{"n_layer": 12, "d_model": 192, "n_experts": 80, "experts_per_token": 6, "d_expert": 64, "d_shared_expert": 0, "activation": "swiglu", "moe_layers": [0, 1, 2, 3, 4, 5, 6, 7, 8, 9, 10, 11], "router_score": "softmax", "normalize_top_k": true, "routed_scale": 2.5, "balance_loss": 0.00384, "balance_bias": false, "init_std_router": 0.0216, "lr_router": 0.000808, "n_head": 6, "n_kv_head": 6, "head_dim": 64, "vocab_size": 16384, "norm": "rmsnorm", "norm_place": "pre", "norm_eps": 1e-05, "positions": "rope", "rope_base": 10000.0, "rope_fraction": 1.0, "qk_norm": false, "attn_scale": 0.125, "tie_embeddings": false, "parallel_block": false, "init": "uniform", "init_std_qkv": 0.0422, "init_std_o": 0.0, "init_std_up": 0.0422, "init_std_down": 0.0, "optimizer": "muon_variant", "lr": 0.0108, "lr_mult_o": 4.0, "lr_mult_down": 1.5, "beta1": 0.95, "lr_head": 0.0142, "grad_clip": 2.0, "warmup_steps": 200, "schedule": "cos", "final_lr_fraction": 0.0, "batch_tokens": 131072, "seq_len": 1024, "doc_mask": true, "train_tokens": 359700000, "steps": 2745, "dataset": "wikipedia_en"}
Below are experts of layer 4 (counted from 0) of a mixture-of-experts language model. Rows are named router (the router's row for the expert), gate (a neuron's input weights, with its number), up (a neuron's input weights, with its number) and show model dimensions 32-63. Each number is 128 + 32 x the weight over its row's rms, rounded and kept within 0 to 255.
After each expert's rows: a language model's description of what the expert responds to. This comes from a sample of Wikipedia text that the model never trained on.

# expert 49
router [133 133 183 141 131 148  67 100 102 140 169 179 150 116  85  86 153 124 136 128 141 111 106 111 183 103 157 116 157 136  74 145]
gate0 [ 97 123  69 131  98 102  96 111 146  99  88 175  98 153 171 140  87 140 119 188  99 119 135 129 143  93 148 100 192 102 153  51]
up0 [130 122 147 142 103 118 152  70 117 158  55 158 127  97 178 186  70 142 102 132 137 125 167  98  96  92 131 157 117  92 104 158]
gate1 [ 89 101 137 164 177 141  49 141 186 109 144 156 129 108 157 133 100 143 123 149 152  92 130  64 152 115 103 150  97 113 135 144]
up1 [146  81 127 193 139 119 137 138 112 175 128 157 151 114 173 193 112 180 163 116 139 100 145 130 170 180 103 157 142  91 127 129]
gate2 [119  89 176 144 124 117 120 166 145 170 135 149  99 132 150  91 111  89 139 154 122  69  80 113 118 166 146 171 185 170 145 120]
up2 [131 176 112  95 149 161 157 176 134 144 172 125 171 118  75 138 123 114 157  87 116  93  66 112 120 115 128 118 107 147  47 128]
gate3 [111  73  49 179  64 131 154 148 150 137 181 135 158 138 138 105 163 148 142 116  98 130 122 142 137 151 158 179 124 123 133 133]
up3 [ 58 120 162 128 147 105 113 114 144 135 133 122 109 162 182  81  92 110 108 166  88  84 133  99 141 210  84 139  93  83 124 102]
gate4 [ 88 112 138 133  88 155 137 107 127  95 208 160 108 137 148 116 152  74 157 136 131 111 179 116 123 110 180  82 179 174 111  92]
up4 [156  96 143 140 120  90 170 142 172 163 116 103 153 111 139 165 109 137 119 127 107 148 100 143 105 181 160  77 135  64 123  99]
What it handles: List dashes and headings

# expert 20
router [135 128 133 101 168 119 122 156 110 126  54  94 103 149 117 149 133 106 111 149 115 134 194  90 180 242 118 148 157 107 161 159]
gate0 [148 115 130 107 161 147 183 120 103 138 100 105 106 149 132  70 143 127 122 125 151 119 128  46 154 117 162 144 116 115 108 125]
up0 [ 71 135 148 126 148 157 139 137 127 161 130  63  80 128 131 125 130 112 125 206 153 139 118  77 113  96 116 118 168 114 128 154]
gate1 [173 133 137 142 124 100 123  60 116 147 102 102 132 144 130 139  78  96  78  99 148  79 195  95  63 173 181 162 139 140 134 165]
up1 [133 155 158 144 141 112  99 174 127 102 121 121 106 162  60 120 115 130 145 113 155 108 117 128 163  87 120 150  54 121 152 116]
gate2 [124 139 166 105 127 121  99 128 137 169 124 153 146  93 112 107  90 109 141 118  93 103 123  91 101 129 174 154 111 121 178  78]
up2 [111 144 130 116 135 125  98 166 133  92 109 173 142 120 139  58 150 113 128 123  86 114 147  81  75 115 119 127  73 106 131 131]
gate3 [109  66 144 100 155 129  60  94 105 133  99 136 143 137 107 124 120 160 121  95 192 183 175 122  90 176  82 151 163  89 114 180]
up3 [159 142  88  86 127 169 166 106  98 125 136 130 140 132  66 148 108 119 132 117 101 146 129 155  99 163 195  89 171 116 101  88]
gate4 [138 111 100 124 104 186  90 186 123  85  78 131 101 104 125 148 136 122 134 130  81 159  98 130 141 146 113 158 161  94 117 166]
up4 [169 150 167 108 129  68 117  33 231 162 123 176 138 193  95  92 169 131  90 150  85 142 118 105  59 134  98 137  72 114 103  69]
What it handles: Surname-initial pieces

# expert 17
router [103 130 135 129 173 144  56 107 122 140 124  97 106  62 127 145 178 143 151 116 113 124 101 113 140 166 138 117 182 121 153 160]
gate0 [106  97 136 166 169 148 171 106 131 122 100  87 115  89 111 163 139 114 124  92  81 122 147 137 157 113 142 105 170 159  97 111]
up0 [189 128  86 147 129 130 138 170 109 107 135  95 115 170 141  85 103 162 156 111  84 135 145 114  77 119 107 166 127 101 122  74]
gate1 [172 135  55 161 156 130 127  98 137 135 140  98 124 130 141 154  97 112 132  91 153  99 156  88 203  43 151 153 179 163  58 118]
up1 [120  95 159 110  87  99 102 160  93 141 124 138 102 131 150 111 144  90 122 141 124 128 103 119  93 119 141 189  85 118 176 156]
gate2 [127 121 149 201 160 148  89 187 107 162 162 194 106 171  81 143  82 141 139 135 134 148 157  83  91 111 110 122 166 158 166 140]
up2 [168 123 166 163 124 160  99  79  54 163  86  65 131 114 105 181 127 127 159 100 150  73 145 109 148  79 158 150 128 143 125 144]
gate3 [112  85  66 170 150 126  86 141 153 181 140 130  97 128 138 125 139 166 115  94  74 105 108 142 121 102 131 124 116 199 192 101]
up3 [122  59 103 160 145 148 107  89 126 170 185 136 160 120 150 144 156 118 129 135 105 147 106 131  74 129 143 163 158 106 135 131]
gate4 [139 130 142  82 114 149 106 108 131 101  72  94 109 136 149 109  89 116  95 196 147 143  64 115 126  96 168 141  88 168 143  80]
up4 [129 134 143 104 102  71 109 117 108 126 120 157 142 118 126 187 143 194  91 130  90 135  79 157 172  90 139 114 122 145 138  43]
What it handles: Units, months, coordinates

# expert 1
router [170 123 126 114 106 120  71 147 199 131  91  75 112 109 108 139 141 114 142  79  86 129 140  80 179 136 148 187 193 115 172  79]
gate0 [139 122 118 127 106 140 146 144 116  85 112 183 139 107 127 168 174 141  88 133 112 124 119 123 146 122 149 139 137  84 136 106]
up0 [197 122 141 117 120 161 154 115 167 149 177 120 134  87  93 125 106  64  75 131 110 136 133 146 127  94 149 126 102  94 157  51]
gate1 [136  83 114 128 110  87 167 171 102 117 126 160  53 134 114  71 119 100 126 118 116 145 132 190 124 148 104 108 176 106 140 163]
up1 [ 92  60 127 127 178 136 160 141  39 148 107 169 165  71 108 113 160 131 152 108 190 111 174 210  75 111  96 139 120 125 136 165]
gate2 [124 117 156 147 137 141  98 180 154 142  61 118 139 108 115 181 149 171 105 153 100 131 150 142 100  91 149  82 150 109 163 150]
up2 [103 131  81  83 127 120 112 123  94  77 145 109 147 102 113  76 174 121 115 143 107 149 127 115 117 202 142  95 118 147  25 113]
gate3 [158 121 133 176 114  86 121 136 100 171 118  69 139 161  87 103 111 143 109 152 171 179 130 102  68 123  91 141 140  82 118  67]
up3 [102 102 121 143 221 169  20 128 149 163  71  67 137 163 111 199 127 165 110 107 108 151 202 132  82  62 172 143 101 155 124 156]
gate4 [ 36 149 106 102 131 118 137  82  88 125  94 139 139 153 156 122  71 147 148 125  89  97  67 141 144 110 101 131 148 195  96 120]
up4 [111 152 115 122 126 146 132 124  77 137 145 180 163 170 161 128 144 150 160 137 147 145 190 111  90 123 174 114 147 118 134  81]
What it handles: Capital letters in acronyms and names

# expert 11
router [163  53 116 157 101  99  89 134 110  73 159 168 161  92 139 129 140  79 156 132 112 143 131  89  71  76 114 184 133 113 135 165]
gate0 [122 152 105 121 210 109  88 115 129  67  98  86 152 127 153  79 179  69 162  78 131 144 154  99 131 103  98 129 134  80 153 120]
up0 [108 102 162  79 140  83 139 122  73 173  97 164 140 121  95 123 134 113 130  82 160 140  93 126  95 134 113 101 169 114 112  47]
gate1 [ 76 149 149 115 146 147 133 104 172 128 144 125 152 206 113 130 178  82 131  95 125 119 184 136  82 128 138  81  63 135  96  47]
up1 [152 182 165 127 144 142 117 137 103 144 101 113 102 105 155 124 111 134 141 150 124 151  94 105 161 102 106 127  97 135  59 192]
gate2 [ 97 100 115 107  99 119 162  77 104 103 181 170 177 153 111 104 139  76 103 117 120 143 130 107 187 125 136 116 108  93 124 130]
up2 [ 97  88 154 167 108  89 109 131 162  67 103 184  92 134  66 100 107 116 173 124 123 113  93 103 191  83  88 165  76 170 184 149]
gate3 [114 118 147 114  72 175  99 159  93  87 154 132 147 114 121 137 126 151  87 112  97 135 125 144 103  73 165 161 149  81 185 118]
up3 [147 110 139 102 182 151 175 152 145 105 127 148 106 124 156 140  60 126 160 159 158 119 137  98 111 150 179 178  96  97 195 120]
gate4 [ 92 134 108 104 162 101  51 120 123 136  91 120 172 132 105 172 170 101  54 113  92 109 143 128  94 133  96  86  73 156  97 109]
up4 [147 129 190 144 128 137 185 140 125 143  97 120 158 153 150  84 122 118 107 143 133 102 150 111 141 114 121 152 158 113 180 196]
What it handles: Spaces before numbers

# expert 51
router [119  86 159 111 114 187 140 113  80  91 153 138 132 124 158  67 116  49 174 147 130 164 107 129 139 146  98 127 140 133 175 145]
gate0 [127 188 151 107 109 106 128 112 191 117 162  85  94  82 134  97 134  91 155 159  99 143 190 147 115  58 110 132 117 168  69 157]
up0 [132 115  94 162 139 121 153 131 117 140  99 116 143 128 117 149 142 135 148 111 136 146  89 129  90  93 134  89  63 143 152 161]
gate1 [142  87 102 135  59 115 163  79 142 137 110 130 120 113 124 131  70  76 161 152  70 166  94 137 136 113 171 137 168  94 130 119]
up1 [ 94 108  77 121 146 128 115  98 165 100 152 145 181 118  54 100 201 155 109 123 155 142 156 134 108 135 150 162  98  99 149 117]
gate2 [122 108 116  99 100 155 154 183 127 151 155 199 136 147 132  97 143 135 171 140 137 167  81 107 100 139  96 166 167 157 138  74]
up2 [129 130 114 109 178 122 132 141  84  95 161 115  79 139 122 150 147 131 110 115 175  74  35 125 165 178 104 128 135  46 141 107]
gate3 [190  79 171 137  87 127 136 142  54 121 151 144 101  60 141  84  77  62 111 142 121 149 111  71 150 132 120 128  73 195 135 102]
up3 [174 111 148 183 175 155  92 142 141 123 175 111 107  46 162 115 156  62 102 165 152 139  64 129 132 158 131 145 109 136 112 113]
gate4 [144  94 149  69  87 110 100 168 118 149 102 131  95 174 121 172  75 155 116 145 100 147 119 143  89 137 109  87 128 118 183  86]
up4 [106 134 148 153 150 109  75  99 108 123 156 150 131  73 119 109 123 169 136  14 164  38 183 125  99  91 122  87 111  84 135 157]
What it handles: Table pipes and speech verbs

# expert 39
router [ 73 169  61 170 120 174  85 113  86 128 186 144 115 137 130 120 135 128  86 177 184 129  71 150 113 167 175 100  84 169 129 100]
gate0 [201  87 156 103 135 150 142 113 121 190 151 141  91 151 159 150 105 143 116 136 134 157 100 186 142 161  47 137  92 157 131 126]
up0 [110 145 157  90 172 159 103 111  54 145 164 123 116 120 132 108 156  82 188 115 187 181 132 122 151 162 124  90 132 161 170 109]
gate1 [172 143 135 136 143 112 163 184 114 130 116 144  85  96 166 176 165 131 157  99 136 119 147 125 170 121  99 130 149 127 136  71]
up1 [154 120 117 113 140 115 120 140 128 115  96 101 118  94  32 101 134 139 132 120 130 124 135 152  82 146 113 141 105 145 135 178]
gate2 [ 65 100 146 128  76  80 109 101 102 113 142 153 144 117 149 130 179 101 109 106 130 132  70 141  76 178 122 189 118 185 148 124]
up2 [ 68 147  74 160 103  78 106 183 109 103 137  91 112 186 123  83 173 118 131 105  65 107 134  80 150 154 156 155 143 121 121 172]
gate3 [119 108 143  98 121 131 112 125 167 111  85 148 119 146  88  98 159  67 160 101 115  89  74  90 107 149 148 111  88 109 110 113]
up3 [210  99  87 108 114 147  98 106 123 124 121 109 211 119 137 123 166 159 132 147 160 140 118  63 155 108 139 103 133  85 206 180]
gate4 [133 120 128 157 123 117 122 119 112  83 153 138 121 103 116  62 137 138 175 137  96 127  58  82  83 123 110 153 106 150  93 100]
up4 [171 143 137  94 142 154 169 128  98 134 110 114 145 114 124 139  78 131 143 178 137 156 114 144 128 135  83 177 138 157 142 112]
What it handles: Role and group nouns

# expert 18
router [ 95 103 155  93 128  94 138 145 159 159 110 136 136 162 157 155 115 134 114 137 175 128 129 141 126 175 185 187 129 144 115  97]
gate0 [131 116 109 119 141 143 123 102 147 129  46 111 139 108  60  96 164 185 109  89 173 145 106 118  90 207 115 117  98 105 109 141]
up0 [136  85 160 155  80 123  98 176 162 131  82 182 144 118 138 220  98 114 157  65 133 154  77 118 150 124  99 104 147 138 119 143]
gate1 [117 110  99 155 101 153  67 104 211 130  70  94  88 122 189  97 157 132 134 109 117 156 101 149 139 218 144  65 150  93 127 123]
up1 [164 130 138 168 126 106 195 123 106 118 207 132  75 148 113 173 130 159 160 175 194 126 129 137 156 128 173 137 119 169 137 181]
gate2 [126 120 160 160 130 184 140 105 126 133 104 108 119 171 182  43  89  82 176 173 143 108 103 118 146 102  92 114  95 123  93 169]
up2 [147 131 203 111 202 116  87 136 128 136 134 114 140 210 123 139 129 134 103 138  83 176 144 133  73  91  74 130 147 154 158 154]
gate3 [119 159 162 146 139 158 104 160  85 155 106 126 162 155  67 150 159 117 114 107 212  77 194 103 201 168 127 133 141 130 124 121]
up3 [171  88 141  85 155  89 138 113 185 196 142 109  90 153 134 104 154 133  84 148 127 163 108 164 147 180 140 114  89 168  90  94]
gate4 [144 113 145 166 120 112  70 105 174  86 214 163 149 155 108 172 105  73 161 167 128  62 114 129 123  63 166 103 144 150 113 130]
up4 [158 190  84  89 137 130 136 137 138 110 135 169 110 169 174 166  93 142 102  96 125 134 100  92 122 127  91  81 161 118 123  94]
What it handles: Commas and clause breaks

# expert 47
router [119 153 107 121 172 114 162 174  83  89  99 121 156 148 126 131 143 108 188 142 138 122 143 106 141 131  56 148 130 203 140 109]
gate0 [137 125 143 177 120 162 110 127 128 165 160  47 116 114 102 111 161 122 120 125 135  90  98 159 116 103 156 143 115 107 154  99]
up0 [121 139 122 148 158 113 102 122 162  92 114 165 184 158 117 122 129 114 173 130  96 161  94 128 161 122 143 168 113 136 173 127]
gate1 [109 158 135 159 122 149  95 212 129 121 132  85 184 129  98 121 188 149 111  69  78 147 114 137 132 152 103 119  51 115  69 114]
up1 [ 45 124 106 159 139 111 128 150 149 167 159 106  84  63 129 187 202  68 146 110 130  66 135 172 103  99 174 150 174 126 106  95]
gate2 [ 83 155  97 112 136 141  96 136 168  97 151 127  85  85  80 151 103  70 127 166 100  94 153 127 152 168 170 127 127 138 136 105]
up2 [ 58  85 124 130 159 144 178  88 154 144 152 104  96 128 154 120 141 106 123 154 168 102 158 204 146  83 169 139 117 170  57 140]
gate3 [ 81 138 156 143 125 175 118 126 153  83 155 169 173 180 112 128 130 126 128  79 115 161 110 141  62  92  43 169 185 121 126  77]
up3 [ 89 140 134 136 136 130 133 122 102  62 194  84 115 139 162 152 125 121 107 109 127 133  92 143 128 121 118  93 179 157 146 109]
gate4 [141 150  60 149  76  97 156 103 181 105 104 105 158 128 107 122 112 131 126 183 145 142 109 100 130 104  95 115 130 177  55  63]
up4 [ 45  72 166 203  97 115  97 110  81 149 152 113 146 125 151 113  96 151 125 162 154 124 136 185 159 116 132 138 157 155 148 178]
What it handles: Word endings and participles

# expert 60
router [ 89 114  83 136 135 184  65 144  95 154 118 146 107 203 136 106 137 116 117 209 143 124 128 127 141 188 176 138 138 171 148 118]
gate0 [120  74 145  90 119 149 165 136 105 144 106 137 110 133 183  94  84 142 125 156 145 146 179 125 133 212  88  91  89 148 101 123]
up0 [114  72 148 140 134 115 116 146 170  62  94 178 127 133 125 145 134 140 136 174 174 124 120 117 133 115 151  76  88  97 173 119]
gate1 [124 140  99 161 105  89 129 193 127  96  97 151 131 123 114 142 141 129  70  93 124 114 133 145  42 184 128 199 138 158 170 159]
up1 [126 101 137  94 122 163 150 128  69  95 156 125 137  65 105  84 149 126 149 146  99 146  56 149  91  78 145 138 131 158 119 127]
gate2 [122  61 207 150 124 164 177 123 142 145  99 105 153 119  91 134 140 130 132  90  78 132 140 150 122 107  55 172 137 146 119  94]
up2 [126 102 110  80 101 136  55 162 178 234  90 105  84 127 124 113 181  97 142 147  82 140 124  99 155 127 177 123 129 140  98 150]
gate3 [146  76  91 154 150 138  80 116 119 140 136 173  90 130 107  67 140  63 113  83 155 108 125 109 103 161  56 105 166  65  83 168]
up3 [163 151 129 172  88 142 104  65 153 118 119 125 175 127 115 142 156 154 182 115 119 164 136 120 112 113 183 158 144 103 116 154]
gate4 [156 100 123 112 146 172 111 129  83 146 182 185 148 166 102 108  78  98  65  93 155 131 162 140  86 150 109 180  89 131 146 109]
up4 [172 116 112 102 161 167  95  92 138 123 118  66  69 124  98 111 102 161 136 133  74 108 167 101 132 138  88  74 138 144 138 136]
What it handles: Title and name starts

# expert 61
router [114 169 111 107 221 139  98  90 118 131 104  92 111  93 188 100 161 120  97 158 172 126 102 138 151 196 162 148  49 126 118 170]
gate0 [127 135 158 130 103 124 132 102 138  89 139  71  99  42 112  99 113 122  69 173  55 115  96 105 110  93 160 145  97 139 128 105]
up0 [132 128 146 175 139 150 148 124  52 113 189  67 154 110 123 174 132 119 122 143 106 123  86 139 176 113 177 171 147 130 109 115]
gate1 [108 175 137  92  94 155  76 117  79 154 125 103  68 135  63 109 125  84 124 107 139 181 109 128 111  84 201 141 180 136  94 117]
up1 [148 169 144 127 152 130 163 104  71 109  82 140 139 101  94 113 132 152 136 133 114 149 131 124  77  98 124 193 135 150 204 110]
gate2 [126 114 130 112  80 141 100 104 138  71 123 187 117 202 156 171  98 142 104  77 111  88 181 115 159 144 117  68  94 196 206 107]
up2 [176 139 109  92 133  99 105 135 180 140 139 144  63 125  78 152 161 114 176 173 107  88 123 109 107 113 116 149 165 148  83 141]
gate3 [166 118 134 100 169 111 165  89 182 165 112 115 125  50 119 148 103 108 137  80 126 100 190 150 177 115 139 116 111  67 121 169]
up3 [115 166 200 181  82 127  74 105 117 167 105 150 155  85 156 116  68 130 143 101 123 111 125 179 157 144 158 134 128 119 177 155]
gate4 [129 143 142  51  98 141 137 119 122  87 138 105 101  93 129 113 154 167 117 120  97 115 122 100 163 166  97  79 195 137  92  93]
up4 [154 169  86 114 104 146 140  98 137 102 115 153 150 129 155 100 182 115 137 136 159  67 157  16 110 178 165 109 147  90 111 158]
What it handles: Male given names

# expert 10
router [163 112 125 131 145 113 126 178 147  99  91 149 109  76 196 162 133 127 122 122  95  97 115 135 146 156 132 110 124  91 138 122]
gate0 [135 168 151 163 128 128 124 134 159 135 116 120 107 122 118 132 116 121 188 206 223 157 137 163 144 167 175 162 135 126  94 158]
up0 [123 161 159 116 124 173 160 113 123  73 119 132 155 100 115 105 152 201 153  84 111  90 106 111 128  75 127  98 162 142  81 100]
gate1 [170 112 130 119 167 118 153 137 124 147 141 106 148 154 149 104 172 195 102 132 106 164  73  79 136  81 101 172 137 126 142 114]
up1 [138 110 141 121 129 115 146 160 203  57 102 124 133  69 144  74 117 163 152 178 132  92 109 102  92  92 119 160 124 110  68 153]
gate2 [113 138 152 152 140  91 121 114 114  88 129 126  85 139 153 148 118 130 159 159 129 119 122 173  93 142 124 145 135  55 106 131]
up2 [125 156 159  66  70 149 161 196 113 148 125 186 134 112 133 109 142 106  95 135 118 106  89 170 153  94 131 152 146 136 185 158]
gate3 [165  98 190 134 147 145 100  93 107 193 168 149 164 138 154 118  87 133  69 158 100 193 127 116 120  72  88 125 111 102 115 168]
up3 [128 121 157 141 117 156 103 179 115 110  80  39  74 187  94 104 130 174  96 101  95 151  84 127 121 136 136 132  78 139 123  89]
gate4 [178  20 134  41 180 126 130 180 148 110  95 151 126 112 107 125 115  53 163 116 133 178 140 161  92  85  81 144  47 162 226 118]
up4 [103 138 164 156 122 132 154 133 175 176  71 124 128 113 121 131 125 172  80 174 107  71 132  37 138 178  40 115 130 147 178 116]
What it handles: Adverbs, particles, mid-word pieces

# expert 34
router [102 125  71  98 180  73 156 165 143 103 106 145 106  88 146 165 151 124 108  84 103 130 139  96 139 172  96 102 164 118 137  89]
gate0 [114 122  97 140 148 111 148 161 129 124 131 136 166 149  90 124  91 138 157 170 167  82 157  92  94  87  91 106 134 112 155 131]
up0 [135 119 174 125 143  35 124 129 151 107 152 182 107 113 138  85 132  49 106  88  76  62 199 147 162 141 160 125 152 176 125  92]
gate1 [142 166 110 107 132 167 132 135  91 135 116 131  95 147 120 122 142 112 130 126 115 150 107  95 150 106 172  88 103 132 159 133]
up1 [117 194 160 186 146 174  93  95 113 119 137 188 145 124  78 124 121 130 159 115 121 121 123 160 106 113 174 123 157  79 138 179]
gate2 [ 80 135 119  99 121 104 117 132 152 130 136  82  58 117  93 109 106 141 161 134 133  98 170 106 120 119  94 102  91  98 156 165]
up2 [ 70 102 151 121 115 156 173 153 103 122 117 165 172 124 166 170 127  96 151 185 140 105 102 180 156  63 118 143 153  96 115 184]
gate3 [118 172  62 106 151 110  78 116 132  45 139 114  69 141  87  98 111  69 101 157 155 141 180  90 111 166 117 149  58 128 120  84]
up3 [112 139  78 109  92 155 109  74  73  99 170 119 111 217 116 131  39  76 109 123  95 157 138 121 114 150 150 150 145 131 146 185]
gate4 [ 85  90 161 145 118 129 134 106  74 126 141  81  81  60 110  53 119  95 175 183 145 174 153  59 137 149 131 121  90 166  93  95]
up4 [102 119 111 176 193 112 159 150 145 120 112 127 195 120  72 194 124 175  81 143 168 163 137 121 129 117 193 126 104 134 102 141]
What it handles: Word endings, numbers, scripts

# expert 35
router [147 132 174 134 134 166 111 116 166  87 119 121 148 122 169  96  81 115 126 129  98 205 188 128 155 103  77  61  93 171 171 117]
gate0 [143 126 185 123 132 141 121 126 147 152 110  96  88 158 140 149 106 152 122  71 148 115 112 184 178 106 169 143 117 143 100  76]
up0 [ 85 101 115 102 189 127 148  75 160 148 144  83 135 123 110 151 131 137 124 120 116  76 144 113 137 119 126 103 112 178  66 144]
gate1 [140 151 171 111 122 141  98 127 145 125 183 146 146  89 100 152 150 183  94 118 130 152 126 138  83 137 117 122 132 141 108 108]
up1 [170 184  99 125 119 152 115 184 108  59 173 178 142 143 112 119 156  91  94 120 108 139  84 144  92 117 121 132 147  94 157 174]
gate2 [209 156 148 104 158 139  96 172 163 100 136 165 118 150 160 158 135  37  79 157 135 138 148 120 153 150 110 118 168 164 137  83]
up2 [180 116 151 127 144 175  69 124 119 126 146 102 118  67  99 135 104 109 130 159  89 136 160 124 170 108 169 104 179 117 116 174]
gate3 [136 127  90 101 119 109  77  95 134  46 129 119  83  79 142  62 106 114 138 170 236  95 113 153 168 118 160  70 113 105 116  80]
up3 [110  63 107  92  42 118  42  89  96 178 188 101  96 102 131 182 191 135 133 115  87 175 123 137 136 124 126  75 152 157 155 155]
gate4 [140 181 128 111 177 141  99  87  63 128 145 131 163 166  96 127 153 165 179 121 106 151 129  55 119 126  87 160 128 124 131  99]
up4 [138 144  96 134 113 109 115 106 146 125 171 125 121 191 194 168 128 126 177 124 174 140 142 129 133 110  66 103 106 121 122 133]
What it handles: Statistics and units

# expert 14
router [ 79  97 156 173 118  76 190 133 180 129 153 145 118 122 145 162 131 184  90 137 157  81 129 118 134  85 126 189 117 124 141 106]
gate0 [186 163  99  87 154 118 102  59 135 125 144 131 136 117 106 118  84  60 138 133 100  59 140 128 142 158 152 141 146 108 116 130]
up0 [ 98 128 106 124 138  89 186 100 154 122 135  79 147 122 190  80 122 191 113 104 136 169 168 149 178 186  87 124 130 159 133 123]
gate1 [151 120  68 102 159  91 176 138 118 123 102  74 136 137 150 140  88 153 227 138  68  81 116 124 134 137 110 138 147 156 110  91]
up1 [107 179 201 139 220  68  67 121 116 166 124 117 144 150 142 121  87 166 177 104 100 123 146 117 141 138 137 140 158 142 109 142]
gate2 [152 124 137 170 152 134 160 125 151 118 181 152  89  45 182 113 147 153 130  95 116  93 137  91 145 127 126 166 166 144 146 105]
up2 [114 154 101  92 170 154 104 141 137 192  67 127 107 132 118 153 146 156 172 149  99 130 107 196  65 143 112 122 174 155 146 150]
gate3 [134 105 120 156 117 113 137  78 153  57 122 177 119  80  72 109 177 130 168 134 110 152  85 100 133 135 126 192 166 137 171 127]
up3 [ 54 111 121 157 132 123  96 148 133 118 116 150 112  83 117 133  85 129 115 150 165 128 131 149 132 149 140  85 180 114 151 144]
gate4 [132 107  60 122 103 170  95  99 140 117 149 167 115 134 170 137 128 157 156 179 115 103  93 140  94 119 146 159 145  93 169 148]
up4 [ 64 115 104 125  97 174  85 127 168  90 145 132 126 103 126  60 125  95 145 112 127  85 175 106 193 151 182 124  57 165 111 169]
What it handles: Table cell separators, of

# expert 57
router [125  79 100 150  91  83 136 172 140 146 134 155 133 140 133 140 166  58 160  82 116 149 128 180 154 155  60 109 189 145 145 103]
gate0 [127 147 126 123 132 121  79 213 103 134 118 152  47 148 163 109 123 110 117 177 165 134 166 170 164 116 156 145 124 134 139 138]
up0 [100 162 108 166 131 144 127 143 145  84 106 177 135 110 159  70 154 152 112 172 142 156 124 135 103 124 113  87 113 177 162  89]
gate1 [182 109 131 137 183 131 121 105 138 103 140 153 104  73  97 145 196  98 195 107 131  91 125 177 178 132 149 144  73 128 127 142]
up1 [110 108 147 137 121 195 202 101 123 143 150 100  97  90 181  90 135 107  66 149 122 126 119 127 136 135 103  89 132 116 168 108]
gate2 [110 149 133  86 151 133 169 136 152 148 106  95 152 103 132 135  99 120 109 167  93 197 144 111 171 168  77 118 134 115 124  71]
up2 [ 99 107 118 115 110 145  98 136 157 112 113 121 117 151 102  78 130 111 117 152  83  76  89 136 141 134  77 140 169  75 237 156]
gate3 [ 89 111  87 136  99  43 173 127 121 144 103 137 120 174  99 156 136 131  71  68 161 150 122 150 145  96 128 112 165 141  77 118]
up3 [130 179 153 110 169 170 176 152 112  89 126 129 146  96 125  96 161 134 167 136 112 152 127 154 136 157 114  94  85 165 130 155]
gate4 [187  66 102 199  81 152 111  88 111  88 117 102 114 170 136 123  94 102 105 113  69 212 142  90 106 119 132 160 163 137 137 144]
up4 [ 55  63  88 158  94 150  90  91  98  82 123 150 112 112 161 190 153 107 144 107 113 143  54 162 154 130 129  75  80  67 163 107]
What it handles: Place names and name pieces

# expert 5
router [102 166 167  74 118 200 120  57  51  89 151 126 118 136 133 100 105 194  94 153 111 183 120 110 145  86 152 112 137 126  91 120]
gate0 [ 99 146  85 185 158 141  67 145 102 110  91 130 165  79 116 187 162 125 133  98 179 184 124 112  89  86 106 101 162  91 133  61]
up0 [130 129 128 148 122  57 127 135 139 193 147 139  96  55 108 181 142  99 124 145 166 130 148 137 135  93  55  81 122  70 116 107]
gate1 [ 63 120 122 140 114 140  95 119 153 128 141 157  83 170 103 102 191 155 159 124 120  68 144 117 185  79 113 106 116 144 112  91]
up1 [128  69 142 175 139 115  43  92  91 155 167 168 136 108 190 115 142 129 114 161 140  98  73 152 140 116 143 152 123 169 122 112]
gate2 [111 116  91 127 137 132  95 151  74 153 163 151  87 152 115 104 118  94 108 140 147 102 151 120 124 104 196 183 160  96  75 159]
up2 [127 156 143 141 110  87 165 148 120 130 139 123 120 150 123 210  71  70  86 107 153 176  90 105  89 111 133 139 169 126 181 153]
gate3 [135 149 121 172 130 129 131 127  86 130 115 143 135 122 121 146 142 152 174 105 135 145  82  78 112 100  92 106 108  75  72 106]
up3 [149 150 168  63 169 135 100 204 112 101 124 187 140 138 121 143 100 108 157 191 187 137 118 107 118 123 136 166 120  80 125 107]
gate4 [111 132  67 134 206 129 112 153  82 147 190  98 116 146  96 116  65  94 123 160 144 142 126  92 110  98 125 120 103 187  85  98]
up4 [ 89 181 165 145 195 123  83 164 157  92 150 131 135 155 103 112 108 148 126 131 105 152 179 119 101 168 159 173 150 147 200 206]
What it handles: Articles and modifiers